config.yaml
n_experts: 8
d_shared_expert: 0
hidden_act: "swiglu"
moe_layers: [1, 2, 3, 4, 5, 6, 7, 8, 9, 10, 11, 12, 13]
router_score: "sigmoid"
routed_scale: 1.41
balance_loss: 0.004
router_cosine_scale: 14.0
router_bias: true
lr_router: 0.000287
norm_eps: 1e-06
tie_word_embeddings: "early"
train_tokens: 368200000
Below are experts of layer 10 (counted from 0) of a mixture-of-experts language model. Rows are named router (the router's row for the expert), gate (a neuron's input weights, with its number), up (a neuron's input weights, with its number) and show model dimensions 0-127. Each number is 128 + 24 x the weight over its row's rms, rounded and kept within 0 to 255. Numbers have three digits each.
Before each expert's rows: "mostly gets" lists some tokens that are sent to it at least half of the time. This comes from a sample of Wikipedia text that the model never trained on.

# expert 0
mostly gets: " was", " with", " to", " were", " is", " which"
router:091113164169145141087117171127210121130109109127038121120148108111170105109140139125108159120139121134115125106130082153129134162133102125075132161116089113123153137142108126146143116126117118125089135122147155102173166132106170154125130099144142098132122121146072144113110111114158135186122120115139125136097138103073146117105115110120119150131136112123147130125108122116119149117129
gate3:132120128113098113100127119112123118117162098150146117093106117103095160133143124050103132125137160186113108113098148164137140130157137122174112106184139127119144126146117117132062108109108110155122123135100136083135161120152148155112125124103142180122106124136087088114167107177124150147161130134108173152119114128127082140140159125121137136137112155174106141120134141105138121168116
up3:139172078139127119113152137129134097114135130125168132092125137125116171149156090158106116132101156135120143114098080090131128148092163071131105125130136128160167146140128139192112135129132140115135094142082101157135118094074136102121111181094113189131155115161143117114146123161113137129187135106124132128130124130130130135125099165169117111117129143099117158106117104121103123112158
gate4:110144093108148155134191090135147089103129101124108085140167094152163153097157167137117124134125117079097161150146149123109116169162095154133115118104164140126112066130135131139151116112124106148100141117186195090124140139097147130118137123100115146156147131104113133157135124127150160121110130110105118127101129112152108136127121128131147135140069122154102117142114177113135136097115
up4:140133110102126120112118127114123151122119117142125165151133101131138090140072139135141136165133134134088125196124130124086132097097079116143144108138113124133104101059140104153149141165097143127112131125106148120171158105121152176158152159116123069135084141110126130166165147141127075119178120169109131164112126094132140117085140148132136099161136114129157143128122103151124114134146
gate5:136141146129159148131141107106142104099106127103075126110130138129141124146106156122140143149133087133129152128163100162161143067108144141119108175088136045112118113100127110130095115117140098133127132138110118101145163169114157151098147132136119143152091127139109164179119116077147137082167121148194147127151107130128148149112105103092157161113147114116125126156144112136117139124139
up5:102151111130086122133112160147175160141166113131118145091128160128121137091109121140111111102116148131122124155085117137130116140129097139195098130122070174128127143162118102118131134163119125125184167122095158113150122140131112111164087133120068142142151128099171105112143103137114141144139169082126116102111118141080114090112147119168121126171111129156131128157117131109107130131164
gate6:136140144147113146176112149157112109084175147181126132172129130089083149145060094153065144113111116145129141124165154095122108147104105116140139122058149126122124146110099100129144155163125131141128103140090134142154145128147153108129154113128123136145106133175130145147131129133085120146116095122143123146124107114119176099128158141165137135148121134090142113098117113094147085118121
up6:094104125071148133095166125115110106128112112099120134132116157160170116117096120128124127126170178145139174168125137150178128184112163133122096121160110081132121166139146110107144123103125122122120128087167115127117140151153160111125171151131116151150152134108092143111106147148115131170098105083114119140109112150143144111144097104102151126110165114156063107108140136103133139113105
gate7:119114157142131129129117133187136101085115123110104083194136093148153156104128148128144135097079125121119098168115136157135136146111158145093124072125142120111106121156123112096130142121141101129124117101181134099105174124100137195118112116118110111179139112118125077102134120130130125130098125156104129157125152091120144126137168144173132138148172123143119153120130170106098142124131
up7:118112131141126108079132139144132155124148146119138183124104127097122153119098087117119112110085154147174087127107156163130163118178112132107145162092117114090136091116093122137100159141153150117141148082104119146140122144132147133137124098127118133117142131130093158114104144098136141170130174138141129087127155133151171123146108180110101151119141108130175103134143051125147124098119
gate8:101122117131126131085112154140147083123170145105077117135098147129149154112132116134117145146098162152118154127113072126133133116128093164104108199089136105114121112102082135119181153131126149135116162133134097152155102158093127096107122121163120113140093108131149152123086174099128109155124112110163147153132141141172166138127089142106146162123120153091121151134115149120138153133101
up8:121114081141102142166138136159167077102118168104114133168112107110121122120105147156122125152110102153107144117124137086142093123140128124072109160104117101121200098132127125160149123182136129182122137111138130136135079169107139167112119123140105132118119147093150134147129155145111155110140108131120147112109112113121140130174135112088151097106153098147124085123131143171166145137096
gate9:157095123112146123092123094192137128145118154129120132145150124157176117109163139117124142132111170159120108112125140143121128147116118142121087157109126136082098113148084132088171106103083134098146109138116158094080139097105169141142095136149150145127125163147121141114105111162168105102069132149114121136133135075147117141123138122142157163104144087158135096109147116164164133127134
up9:160109090120114118141095111119149098121135096106182157130164088113104103102118115147151155138134106111099135123142164132126150116111182127143131126120116102141117093132141128151150175155133152157157155143143165097153137098148152135128144132099124119150131135130092122117094137086123138125142104127153166137101127132173065152150089148109117101113116112102071114097150190123121131173102
gate10:100138150134130154089165170122125122125145130140121154170087146128170154090205165185105116101111114135109136099145076146137120151114126156152137121087124102137121133120135109120143093112135132157131134118111128128113125097138150137121127132158091161154126165149107124103120099121121140133091105130108092139085110091123179107125126122114164110130083120159120096131100154153108174126166
up10:141086109099151161174098172128136121140133131107114110123127120128132134107157099161131177106165104139104079138138137098139147115129128110141081176066091127107120151105121107137148084133123148121128099169129103111153111126093116151160120162086134141146162143081126134131148158129134124098116153135068125123176127166118106102126133120124150139176098124141133102124124124160143131169155

# expert 2
mostly gets: "\n", "==", "|", "===", " ==", "es."
router:165062139114111166114131136095134103118162160119104124163107151106175143148106126177096130137137130116178152146147117134133121122111137114118118113067147135097159148114123106094121104102086134168137120139055102124151142127177110124087143118105110108128146120124147102105125138088099135116177143117156124163148154118089141106111097140141118114090122120148153135123150143102147121129095
gate14:164131117064156112138106139102139131117146101165099137137106114126139144115146130133134156136124113157173113077116079114139176106139109120117089118088148170129112130129135132122140109121153125118130102152143103140143097084139123104091147115120079154143156141145104136101101075112150122143139116142153142134150122162153161097160112095174122160121161115149203160154110114121116115130102
up14:133097090146117156171101136133090116128096088160118148105132079108134137075151117134104116162132121151153082102086130121111138126132150131123081122104157131170179118159131127157161132139131077109135127147141150140083133102152106182109118112126093146130147133116109112153078168104124159151128119181146139124170118119129106126137144142164158134114125151106142165096115121112109150120141
gate15:106111124136104110122126133107137134121159060162140125086128133171140126137183132136110101111125113117130079095120142134135140133147105140141124124112141132164147153101112104106117140126162146119122147144113092119136110077140135101152123138071138068137108124187155138121138181131108103123151112127182102157156126125176137121121129088126134135137094099169160156155168091132100146111146
up15:134156176101151158142144128188085123114158124108156118106136139149164133108160159068134115118117172180128104153125091147158091134148144148134072135118145099095146127148126123144093093107131105109166108103119159119093158133121103110088114094138164141130128166118120122139126124133103161111136152117156144134111129115131103103128076127123097144151131166075108125129119151115105148136143
gate16:154101116135107119133145152108153097117091163108153163163118083132153138127128157100101150124150130201128145120117179134145090152126126111114121126098111127138118137136146141122102180121108122119146101116107093124144118131126068121080103099152147113137097154168124111121110120132133119136107154156136095118150160156114086123134145162090108125125110137137118135182186142076138093150150
up16:134092114090116136158095128169127110075128087124115123139107129112113172151145114093149124152151092105105127125141100154191133114080134126116099135127142146135175125121128136091117107128160154106174102132152129137107121142135082101130101124192141172123151117158156167119104148102144116144119136169148094122118127164129122085123086125113134129121153125118136154166170149109144107092126
gate17:142161134111137135107111113115130086113149137103113147131163142125170135129144162123139087186102109142107145142087121161180164094160130142119132125132129174096093163140119114100140112169140155159119122148160183155108144110136137172105126075110153126095103128108140129102146121161111116128125128094142149108108112129103118101157084128165119135104136116131058132118151109139113092117105
up17:116137127150117117137119115105120149102168102088126136136126158099101122181125134143144134116111102119100151116130125095109135138136185149116125148150162157130137147142142127100113111185125193127134157158070136124082076132096126157110086119090150158182076134171105152097122128133073105125121128145157105136108145100133125136147120149126104116149095109116162144137135147139124103124143
gate18:161104118158083150107161135092169159115104129101137137100133128109171128127092102111114116119140144141067169110123105168125127138132154121134135155098133184099148128129132104096134100184121151134179144119128145099112123106143104150113081131126121123149140063142099143140166156120118122097142137129155130148101138123135107072160165136120134087130133100131162149112152137123152115090140
up18:152129161169141121145090105144129109129166146137145150126090130102155135109121184122150109132093114129100100138105130125101175148117150128077161103135100104085135126092129131137117109132114160122064125116126099134181118120139123126128110119130159144141147155133124105117114118033143147119124137147111137117154137145123170107116106146124136154184099118103113153129184143120127104168138
gate19:138122134124134078101125110118109141114103105096108140114112142170176156135133133193075144114145126138134100113131114134122114113134155157116135119119136177129136085172137151155119059111152146153115146142117123105127119119106136115127096188145096133148112152155131152133104150078088145129085146109173109171129103201153148107106145085122147101131130138133118122120123137127139127125114
up19:149099133118106165137125114128172158151138129141117145126143127085129118101140138095177124136111150126094147135107154097151161127111122133106139170110083097112106111088162101162112188117096128128101145124097130163138118138131136169154132081130120094087105139114106107110139127179169105131117096143104150084150140119138097159118090095164141128128148158102118139139126150169103169153129
gate20:132134148113114130091118160113112095132092126097137119123133121118155101116177140149098116142142160106112134179114139181147154102156152125084128133107120133114142139135095140060140145087148118158150103147116078143143107091141113113171108158134156086143157103131101129131125133152137153092120110112095138134137141147115106098131117171080148137146150139136081115142118130180154108142181
up20:132112154067131135129160143115132106134130167104143152122162183129133195145102115123126124159109111163137102104155099113131110148082159151141095154109114130118148126085142122136177094126136132115110117150144108132131134118158106133104160095130175124084113127159145115092126137106126109115116073096160116123110112113159125139133115119125152150114100124084150163202145106113146152116114
gate21:118107148109119165094162139139154126146116117145174148131136106108088127106122119109124153098120148138176133111116123114084127100092091091122134113125124111132122123116113137117117153137143166136122143087125118134116115145089102092147113146113115163127145150135114125170149128146150184122176122115190103127139162135122099130202136142104162128100086136159105088158079106139099167133148
up21:138165134087128164064098090081124123090128110102095134096140101122121145106162143114099156125128103149117159151128126175120117147118144173086115147173109136132120128104119131106110171107096102168149129100154108140116126102128144161099102090160144125137137121118101152132180147119168171127110142123110131084112145103111132130109137180113136149139167119146162123121149121152166125134119

# expert 1
mostly gets: " 0", "–3", "–1", " (201", "–0", " (200"
router:129110125121142129119141125060120140187183159128132091151085134105173158141124147141146129097072135106079120145122097172092129121126144131114124124138098069133124139141111136136126121144162154148136100158113137118111130119100135118159102120117121145104142147127091132147092096108136157104150111128116107117156146149150130079128121067126169158120109126075163148105110120115149110104112
gate17:169186131127123122150132092135119086131146106132150136110112136141165098125136098143124137112135113135151100121105110176086155140171109173141108119146076140081115135099135089171171151133123136103140137126151133095144144092170116122151153142162104109118126133110129147124141126164091133146103111148097152113115131101142142116158132119133161164099144138127165060096101134102130111121078
up17:114168118148113121148123113104131119119133144122132113126127129132125130115155138131130200099133098163082202154112123115078083137145102132125102085154092113102139152111112139170143078128135132135125150092122159142135100115119134137120163140145155073128143128133109118148138116135133150159118124149110158153125161130100114130110117141093150141153160074136134088138149196099135117105084
gate18:107114102174137165113124131086142158098155153134145085151094114171147147111129184131129141084125163122143142090163097098095130172106099159150150145115134120148095094131099110096139160108159169116107139139115120114158114137116129148056145109136133121092146088096128138140130143129138100142120124133148134110110107165126129123092105144111114131117137163117142203143136100122141133125136
up18:130130132112108125089139121165141151156092138160114142111136163135125144122157104133124158170131112112104125101107142138138121096129162102138116107126138150096116162123139122111171092147107096184156155125114127142117116121111180116149074131141101103165096136162176137143166128134180125101108092083106116119124107114088131153110144085164090157170136130090113115112149170095130119131120
gate19:114173180134150135139115108150143135142100137134106115133162165116131111119131154115121104094136107086101180097065093103135140153118122145144137085125080133138112141168132120202101098128098162148122141106121146143079137152134145078112096119102127129139128151095107115104118156141132142127151154137151133117120139140141150118141092097153139123126164135111130093116124120139101134199151
up19:120166157119122117117135110177140108163142141128129126168125150119140119088112150093143101157164111106112166111096083127126145159158084141135159100145090152118095116146132082134106118137120177134099149090115144106150091169134156088136084121085128110114166121088116169137096141139112141116145118105139102122081141159097149132135162105159135100118135144135112178130134156148138152128111
gate20:132122121139107135168100115125162163116116141121141120162167154151115145146120152146141103085106135116111135145113114114079108138136152113138143138171123107096109094115120144113152166145165153121116138118123106114108115070062143154112131124132126141134139091093165170109121149098122155166099125120106134157090104110140160115130147153122141070164150125140157098077155115175103155097147
up20:123084128141143101088132118123115165108101096120153167138127136130154126127157129111121167156117105122110143115112137154138075085121167083121096142140091110129140121111174121145121071134123136114100135090122098116158138112144112108130122146150094135101196122176163107163170113112119110104137115142128156145169126122126128146146130142128162170122079143086120129150139098151116125153178
gate21:185121141134129120142112122133072161123168134087121061118077139120122070138108146117130128153160149149152106145116120159142136141130132114127137115129130135136112114158167086113128154109113131148161137120086124113115105153138134110161112127124148094108123143098074167143114135149116165146170136135158136139091113138135142101082142109159137130109156113103135138104124125191166081092126
up21:159136112132105094156131108146104132100117109114148080142113104104122084194153140126155127156149169123094089146117141159154148120119136161120081136110124159165115147147164101169183123131115130148138162129096094111135119084127133137128124136082169128140122118125071095166080155108112137162139084125139110151124142105118101132104115127130149155119149115149147077138146134142122127123131
gate22:139143130161146036115146179112119096166118162133148091155161154166154127091105151123099133139123125131092138122082115119147132173135124118132137114102110114178123122137129098073156120172151136150141125120115144138097118148126142093132090145128128127118104154126115132129070147100161116123116118107123135116097163126134104123129137160165097120140124117098123164135159145097103110155167
up22:122125112143129149109126093127151107088152166094097151090138122114125149151101131120104142075144165140137139111118166159157183115169111154144117119110153127140117111124184150094079131155137116184131103112138102142093091146139153141138119129110137149132111112158180149126103087133151120123087110110124093103138136117107135160115107178146163103106138096130133138122104087094164148139130
gate23:099088131126159146121137144130100137116118103153106129146145137091113173127098089151094141106117126134082149100100109112133109108128143101108128144058160110133126064171162144148093166156120135164172100163133119111155112150130097163150153176142115127164140157135099152112117128108111147125117129114103095143105150166129142115151120125145115105129155170122122135105158086144134162127102
up23:156130141122112142118094119103156093115096113106091165110144177107093113113129125107134092160131107109116109083155164160090142153122091148129092135161110161110154128169131118176144151153126097141106143148151118139161121151112125108126122118090128121082128181138149132139143103112164115117114178109134135142148162135150156156126113087111116119144077154174132099134152131102130080123125
gate24:127133138128124128138102133190133183119103119154122114148098155135143130160139109123156089104113120076112122159084152148142178111144156124141105136127165129160102113092153123096134098163098133134105105106113145152160142106121123157115130128109106141114117080132112135126072162143135160152176135152141101125150105161158088119153137106134098124139090091126149134130157077117133153079125
up24:121119128146167142118102115139142136163143119193152143139140179104127135125171138132136148081098108155108135150075157112124149125156138116082153141084146121162130134145127145080163112134071108127110122110114125167179162151108107158103110138093093134083118128122117132128091134110129111131143129108082099119114119144134147094170164118132144115117145155088144107136132151094138136090142